Weights of a small mixture-of-experts language model, trained from scratch on English Wikipedia: 42.5M parameters, 2 picks a token.
Below are experts of layer 4 (counted from 0) of a mixture-of-experts language model. Rows are named gate (a neuron's input weights, with its number), up (a neuron's input weights, with its number), down (a neuron's output weights, with its number) and show model dimensions 0-191. Each number is 128 + 32 x the weight over its row's rms, rounded and kept within 0 to 255.
Before each expert's rows: a language model's description of what the expert responds to; "comes before" lists some tokens at least twice as common just after its tokens as in all text. This comes from a sample of Wikipedia text that the model never trained on. Tokens count by the router's weight.

# expert 30
What it handles: Quantifier words and small number words before nouns, such as all, two, three, other, more, many, some, plus line breaks.
comes before: "-", " years", " than", " other", "teen", " times"
gate0 [138 133 123 157 155 130 189 170  95 143 211 164 138 150 103 169 160 119 151  94 159  40 144 150 134 145 117  81 169 101  86 178  80 135 172 169 149 150 104 117 101 121  95 144 172 116 133 115 146 120 125 134  38 142 144 161 111 120 120 151 152 106  66 114 113 142 124  50 132 108  82 135 101 144  87 100 119 123 114 101 132 141 130 109 140 171  84 137 156 122 136  99 104 172 110  84 134  65  96 110 148  64 125 191 150 129 122 139  97 113 132 136 165 130 143  88 112 168 106 108 141 107  92 106 143 139 139 175 108 138 164 142 224 114 196 105 127 177 129 110 167  71 136 101 166 169 128 126 163  70 139 154 194 148 107 175 124 127 127  87 125 145 106 147 154 186 103 137 160 155 152 177 149 142 175 174 179 173 138 100 127 128  81  96 178  73 102 163 106 117 111 148]
up0 [100 145 143 161 150 115 112 144  71 148 130 119 150  77  67 137  86 170 129 113 143 119 111 106 122 154 163 155 144 120 106 200 155 131 207 118 114 173 127 104 105 140 102 133 141 112 111 123 123  94 178 119 145 131  70 155 128  92 130 206 138 131  84 131 106 139 170  94  72 121 105  61  98  91 151 150 171  98 101 139  97 103 121 112 150 111  95 125 141  61 122 166 135 152 149 139  97  71 179 126 137 123 110 124 118 130 178 143  84  74 139 115 149 120 202  85 155 195 177  83 143 106 163 113 165 143  74 130 148 137 162 123 119 116 148  68 127 171 138  61 131  97  67 140 109 161 111 134 106  73  91 152 169 128 123 154 157 149 134 112 159 217 131 167 131 139 138 160 104 100 129 132 174 115 170  85 118 112 145  83 113 104  74 154 170 152 178 203  58 113 127 116]
down0 [161 134 152  97 115 156 142 128 185 135 137 113 138 116 134 172 196 109 150 145 107 127 153 106 167 118 136 192 108 181 101 132  86 107  96 148 110 147  95 115 135 138 101 113 130  80 194 120 129 138 125 191  99 190 101 132 106 126 135 143 103 116 156  29 156 144 171  74 138 118 166 142 119 113 212  99  92 123 109 145  99 128 121 142 189 118 192 134 105 122 106 144 115 149 122 117 154 166 103 142 156 109 144 126 157 144 117 120 118 126 169 198  81 126 137 170 138 151  92 102  86  84 119  51 127 152 120 163 174 193  79 179 155 112 103 139 158 122  56 117 174  97 164 178 156 142  94 191 145  91 169 106 106 134 110 149 120 126 116 150 145  45  58 161 116 130 139 103 122 126 151 134 129  64 149 126 153 107  84 118 139 117  69 101 188 163 149  88 114  81 137 162]

# expert 17
What it handles: Hyphens in markdown table separator rows and list bullets, plus hyphens in compounds like Play-off, H-21B, egg-crushing.
comes before: "-", "|", " Pu", " •", "19", " Born"
gate1 [209 142  73 202 143 143 166 179  76 110 154  75 154 178 123  94 152 136 127 124 131 115 142 117 123 177  98 160 142 195 122 117 191 143  77  51 117 130  90 110 129 107 105 114 124 149 158 133 169  76 185 134 132  85 170  87 133  73 104 159 123 144 123  93 140 205 118 121 140 182 114 137 133 143 136 154 148  96 167 141 152 137  77 100 133 134  54 148 125 140  62 108 117 102 158 182 152 152 157 119 111 139 117  71 135  66 107 137 101  99 129 126 104 158  84 121 140  86  76  80 168 140 114 159 104  89 158 118 103 165 103 118  92  90 168  93  90 152 129 110 118 119 180 148 145  65 213 117 121  76 141 135 114 109 130 138 138 106 129 146 110 130 158 130 171 166 124 103  72 105 128 171 115 150 169 147 175 107 153 106 146 175 173 115 141 108 121 136 115 108  75  82]
up1 [142 140 145  86 112 138 175 154  77 125 178 108 110 133 116 112 140 100 108  93  85  97 103 136  58 155  92 157 108 164  89 152 149 101  89 103  88 176 126  99 101  81 112 115 128 109 219 104 159  96 144 152 168  70 106 128 159 106 143 112 104 159 106 114 175 131  82 130 120 159 146 221 100 119 173  90 169 135 124 135 171 153 110 104  42  75 146 137 113 204 142 128 176  66 150 102  95 101 135 140 137 150 102  93 141 120 116 119 123  75 142 162  99 130 155 118 123  93 165 105 125 150 115 110 123  91  90 141 133 156 122 138 138 130 147 105 119 124 150 143 108 113 139  81 151 105 127 160 103  63 165 145 194  20 107 149 117 117 112 128 134 125 104 176 120 122 230 128  88  75  79 137 138 191 143 169 152 147 138 121 102 155 147 141 164 151 143 106 174 176 121 121]
down1 [138  68  76  64 118 113  93 120 199 128 207 109 181 108 102 204 148 180 119 133 149 119 102  98  78 140 132 107 135 119 101 119 116 114 177 140 136 183  58  89 128 132 126 105 122 108 128 159 145 132 146  52 130 161 147 135 149 115  93 156 151 116 148 146 138 168 179  89 125 162  96 127 133 156 146 210 120 151 163 138 106 158 105  97 142 127 118 124 131 149 107 185 177 139 125 113  65 162 111 195  88 131 104  81 115 136  54 121  71 138 154 140 100 151  98 100 140  51 128 134 119  99  87  96 105 144 130 160 131 113 121 133 100 102  76  79 137 142  87  97  97 143  45 200 139 147 140  99 131 122 111 180 132 102 111  92  91 111 103 161 126  84 114  96 116 149 169 149  80  99 147 201 127 107 162 117 150  97 134 172 115 156 123 149 101 157 136 164 181 133 131 105]

# expert 57
What it handles: Full stops ending a sentence, plus question marks, exclamation marks and closing quotes, and decimal points inside table numbers.
comes before: "\n\n", " The", " He", " In", " It", " This"
gate1 [191 117 152 102  51  91  89 154 104 127 127  75 131 145 121 140 131  94 151 158 118  48 153 195  92 129 124 149 164 143 130 158 113 157  72 150 106  90 124 144 123 122  87 117 123 135 193 102 136 112 113 122 140 123 158 150 150 127  83 144  93 130 118 114 116 121  74 122 104 181 155 163 123  30 175 130 161 110 131 175 131 146 140 138 125 122 131 158  72 134 123 148  75 125  95  93 136 173 111 111 171 131 100 156 114 163 173 153 152 117 199 164 151 134 128 131  89 143 135 121 153  88 128 131 140 153 200 111 110 139 146 133  82 106  90 118  49 120  77 187 139 164 103  95 156  94 117  94 137 133 117 136 163 146 137  61 158 156 140 149 143 130 135 135 175 161 138  69 156 125 130 122 158 163  90 127 126 120 156 189 149 115 134 158 161 102 248 168 124 122  36 100]
up1 [106  96 135 101 112  55 200  92  82 141 124 119 133 120 171 129 146  67 159  96 121 177 150 194  92 105 165 141 137 137 103 176 118 138 111 112 183 128 112 135 132  70  91 126 152 167 181  62 129 128  90 150 174 163  98 137 183 146 117 114 124 142 163 119  77 158 120 147 156 156 169 112 129  84 178 137 164 142 119 124 130 190 118 141 103 121 209 118  82 133 134 172  89  72  88 120 139 111 127  75 204 106 107 188  96 153 180 159 169 182 145 139 145 152 150 131 153 141 139 176 162  66 120 141 119 126 106 137 126 134 135 117 162 105 138 145 159 129 108 158 139 134 134 113 141  77 160  49 134 141 150 121 148 126 124 118 125 191 169 151 108 126 130 132 110 142 137  62 162 101 171 131  79 152 132 137 136 112 201 165 115 139 103 148 137 171 225 118 157 123  75  97]
down1 [ 72 118 106 101  91 141 130 143 108 109 129 140 105 130 163 143 144 186 120 105 203 124  85 117 222 167 132  94 131 103 164 123 105 162 129 151 127 177 176 165 114 166 200  45 112  98 105  95 126 124 177  95 136 134 111  99  94 129 137 128 132 162  79 104  90 108 147 155  97 111 114  95 100 178 122 155 105 176 104  82  86 171 188 117 177 127 128  87 163 113 133 133 117 128 138 138 138 123 137 189  61 186 140 114 125 159  63 114  98 137  87  83 106  94 122  65 176 165 108 141 142 129 105  89  90  99  93 121 217  74 123 125 129 119 169 142 145 184 148  96 162 117 116 135 142 127 130 172 130 102 115  92  96 100 124 127  84  83  97 126 127 141 121 156 114  77 111 196  99 109  89 130  82  72 127 119 154 115 104  74 138 147 114 162  81 121  63 110 108 151 132 130]

# expert 52
What it handles: Double line breaks and sentence-final periods ending paragraphs before headings, heading = signs, and ISBN in citations.
comes before: "=", "-", "\n\n", "The", "In", " The"
gate5 [177 160 128 109 138 116  21 134 146 156  45 123 108 136 143 121 107 179 115 163 166 104 117 106 146 121  88 167 125 134 182 131 174 103 106  89  64 118 124  89 128 133 121 106 173 125 110 112 101 109 134 185 123 137 152 152 121 106  61 137 182 194 117 136 124 133 117 102 143  99 140 125 127 189 152 144  95  76 122 178 106 130 185  86 149 178 114  95 134 101 115  68 166  84 139 120 171 162 170 116  74 117 101 139 139  65  74 123 111 156  82 173 167 148 145 100 147  88  97 122  91 154 182 125 129 132 138  86  66  89  99 149  99  78 110 112 143 177 173 163 172 142 131 125 119 164 118 158 152 130 107 169  81 123  54 164 138 120 114  93  92  58 134 102 119 151 168 153 138 124 192 143  79 111 131 142 125 180 160 160 109 174 146 143 113 110 155  95 120 152 138 129]
up5 [142 156 112 110 126 141 105  97 165 103 135 142 133 117 113 120 124 140 120 169 178 137 134 116 206 146 115  87 123 176 100 180 137 117 184 111 172 156 106 163 117 124  92 134  79 136  99 121 109 120 149  86  86 164 133  72 162 129 166 130 109 154 131 135 100 129 149 107  81 129 129 155  83 197 127 125 110 102  96 107 110 139  35 146 138 115 152 168 164 111 128 131 126 122 120 145 144 199 128 156 136  28 183 124 158 140 122 107 123  86 142 115 161 106  75 117 147 155 231 141 153  88  90 108  92 149 138 163 218 136  92  95 142  83 102 153 132 101 152  63  92  81 142 150 133  76 207 120 120 112 124  84 139 145 171 173 112 108 141 145 108 111 118 140 133 118  87 185 141 124 140 107 119 153 180 141 107  62  87 120 160  53 192 125 138 109 120 121 144  75 132 103]
down5 [113 139 131 100 124 182 142 123 176 156  90  87  70 112 192 159 175 125 158 119 165 137 140 158 104 141  97  79 145 111 129 135 140 152 110 140  86 145  49 155 112 108 158  95 108 102 109 141 115  65 114 117 149  96  99 161  70 156  84  78 127 133 148 124 106  95 127 107 116 140  91 160 110 110 121  63 126  93 110  91 140  63 150  84 116 102 177 101 172  73  75 113 129 134  77 118 109 170 142 152 123 123 107 100 157 212 111 136 116 131 116 157 171 109 155 119  93 109 164 118  69  78  93 128 115 139  91 142 114 149 131 184 127 145 140 143 171 187 148  36 161 181 124  86  92 141 150  72  60  95 153 113 127 139 122  96 171 110 112  94 143  70 146 132 144 156 120 189 110 127  75 179 173 164  89 104 146 123 129 156 131 146 111 133 181 181 113 113 160 120  84  86]

# expert 7
What it handles: Equals signs closing or inside section headings such as === 2020 census ===, plus decimal points in census tables and nouns like area, zone.
comes before: "=", "\n", "\n\n", "-", "See", "History"
gate5 [163 101 167  77 114 122  48 104 110  90 144 130 148 132 113 103  98 180 141 121 131 164  90 130 192 169 132 159  74 164  94  73  77 118 147  96 150 105 101 139  93 114 165 111 126 135 116 129  80 134 143 146 152 167 132  90 104 121  92 137  89  99 151 108 153  89 155 103 131 162 121  93 112  80 119 143  85  97 114  97 119 158 151 102 152 116 165 111 165  91 148  95 111 123 155 104 122 191 144  99 121 107 173  96  60 165 175 188 172 125  63 139 122 170 193 113  98 138 160 134  38 166 144 131  86 128  77  63 108 121 134  96 189 106 141  83 139 145  99 111 136 101 146 113 108 151 205 117 132 123 141 130 102  86 138 203 137 140  93 105 171 122 143 161 145 128 129  85 143 136 148 114  64  67 104 153 156 200 101 166 156 132 175 103 139 102 101 158 140 142 176 158]
up5 [149 111 154 134 190 193 182 140 139 136 143 132 101 132 139 117 146 146 105 112  98 100 115 103 148 136 120 141 100 148 114 159 125 144 110 109 109 146 128 127 177 127  90 118  75 124 119 130 111  87 169 149 179 182 123  96 136 225 118 142 113  98  60 196 120 179 102 129 140 109 180 146  79 134 182 151 174 121 171 131  53 110 122  85 140  80  54 186 122 121 153 146  60 109 106  85 119 112 140 113 116  93 130 167 104 146 137 155  70 141 189  88 108 172 161 149 136 143  70 147 131 106 135  86  86  85 142 171  99  71 170  77 102  92 113 158 150 124 119 105 162  37 124 172 137 117 143 134 141  83  90 114 131 147 151 116 104 137 106 125 149  79 123 128 146  49 158 189 115 131  87 161 107 172 138 157  87  86 107 153 135  75 140 121 145 152 150 137 105 149 115  90]
down5 [116 176 147 172 155 171 155 130 162 114 153 143 121 111  75  45 124 191  72 140 144 121  74 160 124 137 173  90  92 130 185  79  88 169 140 132 111  84 152 121  63 161 142 139 143 120 156 135 124 133 154 116 143 133 103 135 128  82  64 165 156 148 148 153  91 146  79  99  78 110  76 100 154 159 134 153 201 103 202 188  82 123 105 152 134 145 147 128 131 144 204 159 137  85 156 151 136 118 117 156 105 128 115 101 133 133 117  82 125  76 129 134 133  88  73  86 126  91 109 116 105 134 123  87 104 165 177  93 163 120 143 128 174 136 141 128 184 168 191 102 108 112  72 118 145 178 132 116 190 150 166 127 119 142 188 122 141 119  92 109  92 157 149 133 139 118  82 144 102 160 136  68 136 185 180 175 100 156 120 102  96 107  71 125 181  97 103 152 105 150 132 134]

# expert 63
What it handles: Place and institution name words like University, City, North, East or County, and years in table cells or infobox fields.
comes before: ",", " |", ")", ".", "–", " ("
gate0 [151 142 125 194 137 154 119 129 141 186 113 132  91 172 135 123 172 126 144 173 107 122 110 146  84 100 185 158 157 157 125 105 134 148  68  94 114 142 173 138 160 118 164  88 145  94 104 110  88 136 127 158 118 130 132 110 116 242 100  91 169 102 149 155 125 136 137 144 175 132 116 148 138 160 107 189 154 153 128 144 140  96 130 109 118 142 128  65 135 105 138 101 124 128  98 132  87  82 167  95 155 127 102 196 117 143 143 101 110 147 156 130 151 182 181  60 156 110 156 169 131 174 155 107 146 100 195 136 133  41  97  83 137 100 111  63 112 108 146 108 133  80 142 124 168 161  99  99 209 185 106  93  99 146 111  94 130 110 127 156 171 124 143  94 129 114 157 132 118 127 139 166 133 197  37 105 121 149 228 134 145  90 140 148 151  86 140 144 159 140 154 117]
up0 [154 102 141  93 134 117 139 205 137 115 142 112 132  97 126 119  99 131 185  79 101 129 130 106 115 114 165 145 168  72 133 118 124 102 116 160 101 106  86 144 120 112  93 114 144 145 117 161 128 179  73 185 189 110 191 146 115 142 135  93 135 181 174  24 125 157 108 120 159 138 110  97 147  91 179 113  83 121 160 127 123 194 153 130 115 109 112 117 136 162 137 215 184 186 156 166  80 133 115 146 115 143  79  67  66 129 142 151 115 155 111 107 139 158 149 146 107 129 150 111 127 128 142 150 165 142 123  97 158 134 200 113  95  96 117 132 127 157 125 116 142 145 131 120 133 175 178  86 148 185 113 132 128  82 130 111 134 102 149 104 107 164 187 166 132 121  61 160 195 173 108  81 155 127 159 134  76 132 124  97 128 152 137 116 117  48  28 115  88 143 109 109]
down0 [145 116 201 104 156  74 123 139 113 170 125 110 109 122  67 134 101  98 133  67  94 142 119  94 159  96  95 137  99  95 121  75 131 119 140  94 146 113 151 135 138 112 111 156 113 128 153 125 113 138 138 118 155 167 142 168  93 120 106 150  67 129 186 159 169 123 135 177 111 164 128  73 148 163 148  81  69  80 128 121 150 142  86 139 185  77 108  94 136 154 135 140 116 113  95 161 133  92  40 105 149 120 119 103  89 151 140 145 135 141 101 129 182 190  81 130 109 108 178 158 120 133  80 146 146 132  88  57 104 191 149 102  47 126 121 159  83 131 158 162 151 139 138 111 150  93 142 115 168 124 136  93  55 156 102 131 155  86  91 136 121 165 127 117 124 180 118 214  85 114 175 106 189 208 150 154  96 129 154 127 180 106 100  89  91  79 115 115 138 141  90 113]

# expert 1
What it handles: Field labels and capitalized nation words in Wikipedia infobox lists, such as Kingdom, State, Binomial name, United, Indian, plus list dashes.
comes before: ":", " States", "–", " Kingdom", " •", ")"
gate0 [ 85 159 105 130 143 120 140 166 130 103 121 101 137 105  80 174  85 133 108 147 120 140 144 124 202 163 132  99 129 132  89 118 125  89 141 146 148 117 138 149  64 112 156 115 128 113 132  52  54 188 219  72  92 153 139 127 127 156 106  75 167  93 113 140 182 118  72  92  97 131 144 104 186 159 126 126 141 189 159  92 143  96 106 158 103 159 138  94 124 143 135  52  72 159 127 118 139  95 112 126 148 156 115 141 107  92 126 119 151  93 177  92 116  76 101 177 113  87 102 177 137 141  88 184 193  80 159 179  76 159 163 110 158  99 128 103 145 108 105  91  92 186 114 104 165 139  97 126 133 117 130  76 135 165 121 100 130  93 132 104 163  97 102 146 110 114 148 161 179 146  75 151 113 166 143 113 118  80 122 115 125 161 162 143 149 108  97 147 204  63 146 128]
up0 [135 163 143 162 183  98 127 172 119 109 130 121 146 126  85 139  99 117 130 143 139  74 154 153  90 105 184 138  91 119 105 134 137 148 119 151 108 157 111 143 130 151 137  71 122 157 142 188 158 140 149  79 117 126 137  98 160 176 101 119 128 128 119 154 187 147  57 163 140 141 146 141 129  93 130 131 120  91 156  67 168 103 108 178 119 113 117 178  93  80 110  72  84 126 146  64 155 111  98 137 144 163  85 148 118  80 162 145 172 119 151 132 116  98 129 137 126 134 155  26 127 179 129 133 156 138 142 128  91 132 148 164  32 110  90 137 169 168  64 154 125 147 126 145 153 106 124 136  95 108 157  71 157  96 120  59 158 104  92 151 126 110 112 159 110  97  91 177 119 116 103 139 114 168  62 130  93 170  68 160 169 173 129 135 167  88 160  95 204 124 197  77]
down0 [139 136 130 190 179 181 162 160 103 134 142 179 132 128  89 115 159  69 130 210  96 165  97 112 132  90 131  75 107 132 117 106 144 164 153  95 128 144 119  89 156 168 102 125 122 127 103  67 131 121 106 129  53  76 215 179 142 100 134 153 125 141 128 119 208  89 155 111 143 101 105 146 179 198 125 146 116  88 124 129 156 100 132 121 151 164 161 193  79 119 160 144 113 151 143 126 163 156 133 121 129 147 120 161 135 140  98 133 129 203 107 179 124 134 157 104 127 129  88 182  53 141 129 134 165 105 180 166 164 122 153  69  72  68 117 166 132  93  98 123 117 132 154 128 151 162 107 168 133 154 173 162  63  89  98  79 107 177  98  97 149 137 121 133 112 101 180 147  75 106 104 171 130 141 126 112 153 152  89 122 127 101 128  99  85  97 192 103 117 128 135 124]

# expert 32
What it handles: Apostrophes in possessives (Men's, team's), = in section headings, en dashes in year ranges, slashes, opening parentheses, and line breaks in lists.
comes before: "s", "=", "19", "-", "\n", "The"
gate5 [175 136 129 137 157 187 116 108  78 202 100 106  76 100  76 140 161  93 125 148 143 110  96 108  57 100  58 130 106  71  96 163 156 112 111 101 150 173 100  97  88 156 180 126 168 118 155 114 133  87 113  79 140 152 192  87 151 127 117  58 140 166 103 188  94 159 123 107 144 129 113  88 156 168  97 128 127 143 167 126 160 139 114 141 158 147 105 138  90  98 140 157 121  93 213 143 139 145 163  77 117 135 151 154  97 131 119 102 181 118 134 134 121  86  90 126 115 127 144  73 156 121 128 111 129 132 169 198 159  53 139  98  98 143  87 107 120  91  98 135 117 166 129 142 153 173 113 138 213 114 125 118 175 106 104 122 152  86 140 115 116 125  57 150 112 155 196 159 106 116 144  83 110 142 110 151 114 183 106 123 160 166 154 181  74 123 117 156 110 161 121  69]
up5 [ 95 121 127 112  95  86 155 146 139 124 171 106 170 201 132 142 101 157 103 152 121 146 155 118 143 165 190 176 163 138 162 107 152 100  99 154 115 102 153 176 124 122 121 118  67 129  29 134 171 176 166 155 110 128 155 126 135 130 119 146  75  94 174 146 157 120 115 142  79 118 101 172 149 157 137 102 104 112  99 161 104 127 173 231  98 152 133 144 184 121  78 157 142 120  94 113 110 111 146 200  99 162 130 161 117  87 204 144 138 121  51 132  97 122 156 111 158 188  92 178 149 171 120 160  70 138 126  42 187 201 156 103 128 138 147 120  87 148 129 151 150 131 155 127 116 151 125 143  71 132 105 114 134 163 114 142 137 160 115 108  90 150 130 110 158 118 151  99 160 116 132 112 104  96 168 103 110 146 174 124  93 120 173  70 119 149 139 100 160  84 180 150]
down5 [ 74  70 131 123 106  44 198 131 122 155 117 150 132  83 114 137  89 136  51 118 121 139 136 131 114  75 115 117 111  96 173 129  83  87 199 137 147  88 103 155 162 150 122 146 177 133 118 167 147  93 103 128 106  64 144 122  93 162 103  89 139 218 128 123 101 153 128 128 157 129  93  86 134 152 147  90 122 105 116 136 105 124 100 115 187  92 117 158 136 109  98  71  67 102 185 181  81 151 155 102 134 161 129  98 167 184  95 133 161 128 138 169  88 158 133 108 158 147 152 141  79 147 131 118 147 175 153 101 131 154 140 130 144  68 155 162  39 110 110 118 161  93 145  79 187 176 180 108 170 124 176 147 117 159  98 111 112 122 128 135 137 174 129 135 103 149 114 175 125 152 152 110  78 153 112  85  65 169 110 131 121  87 123  51 150 141 144 135 133 139 132 158]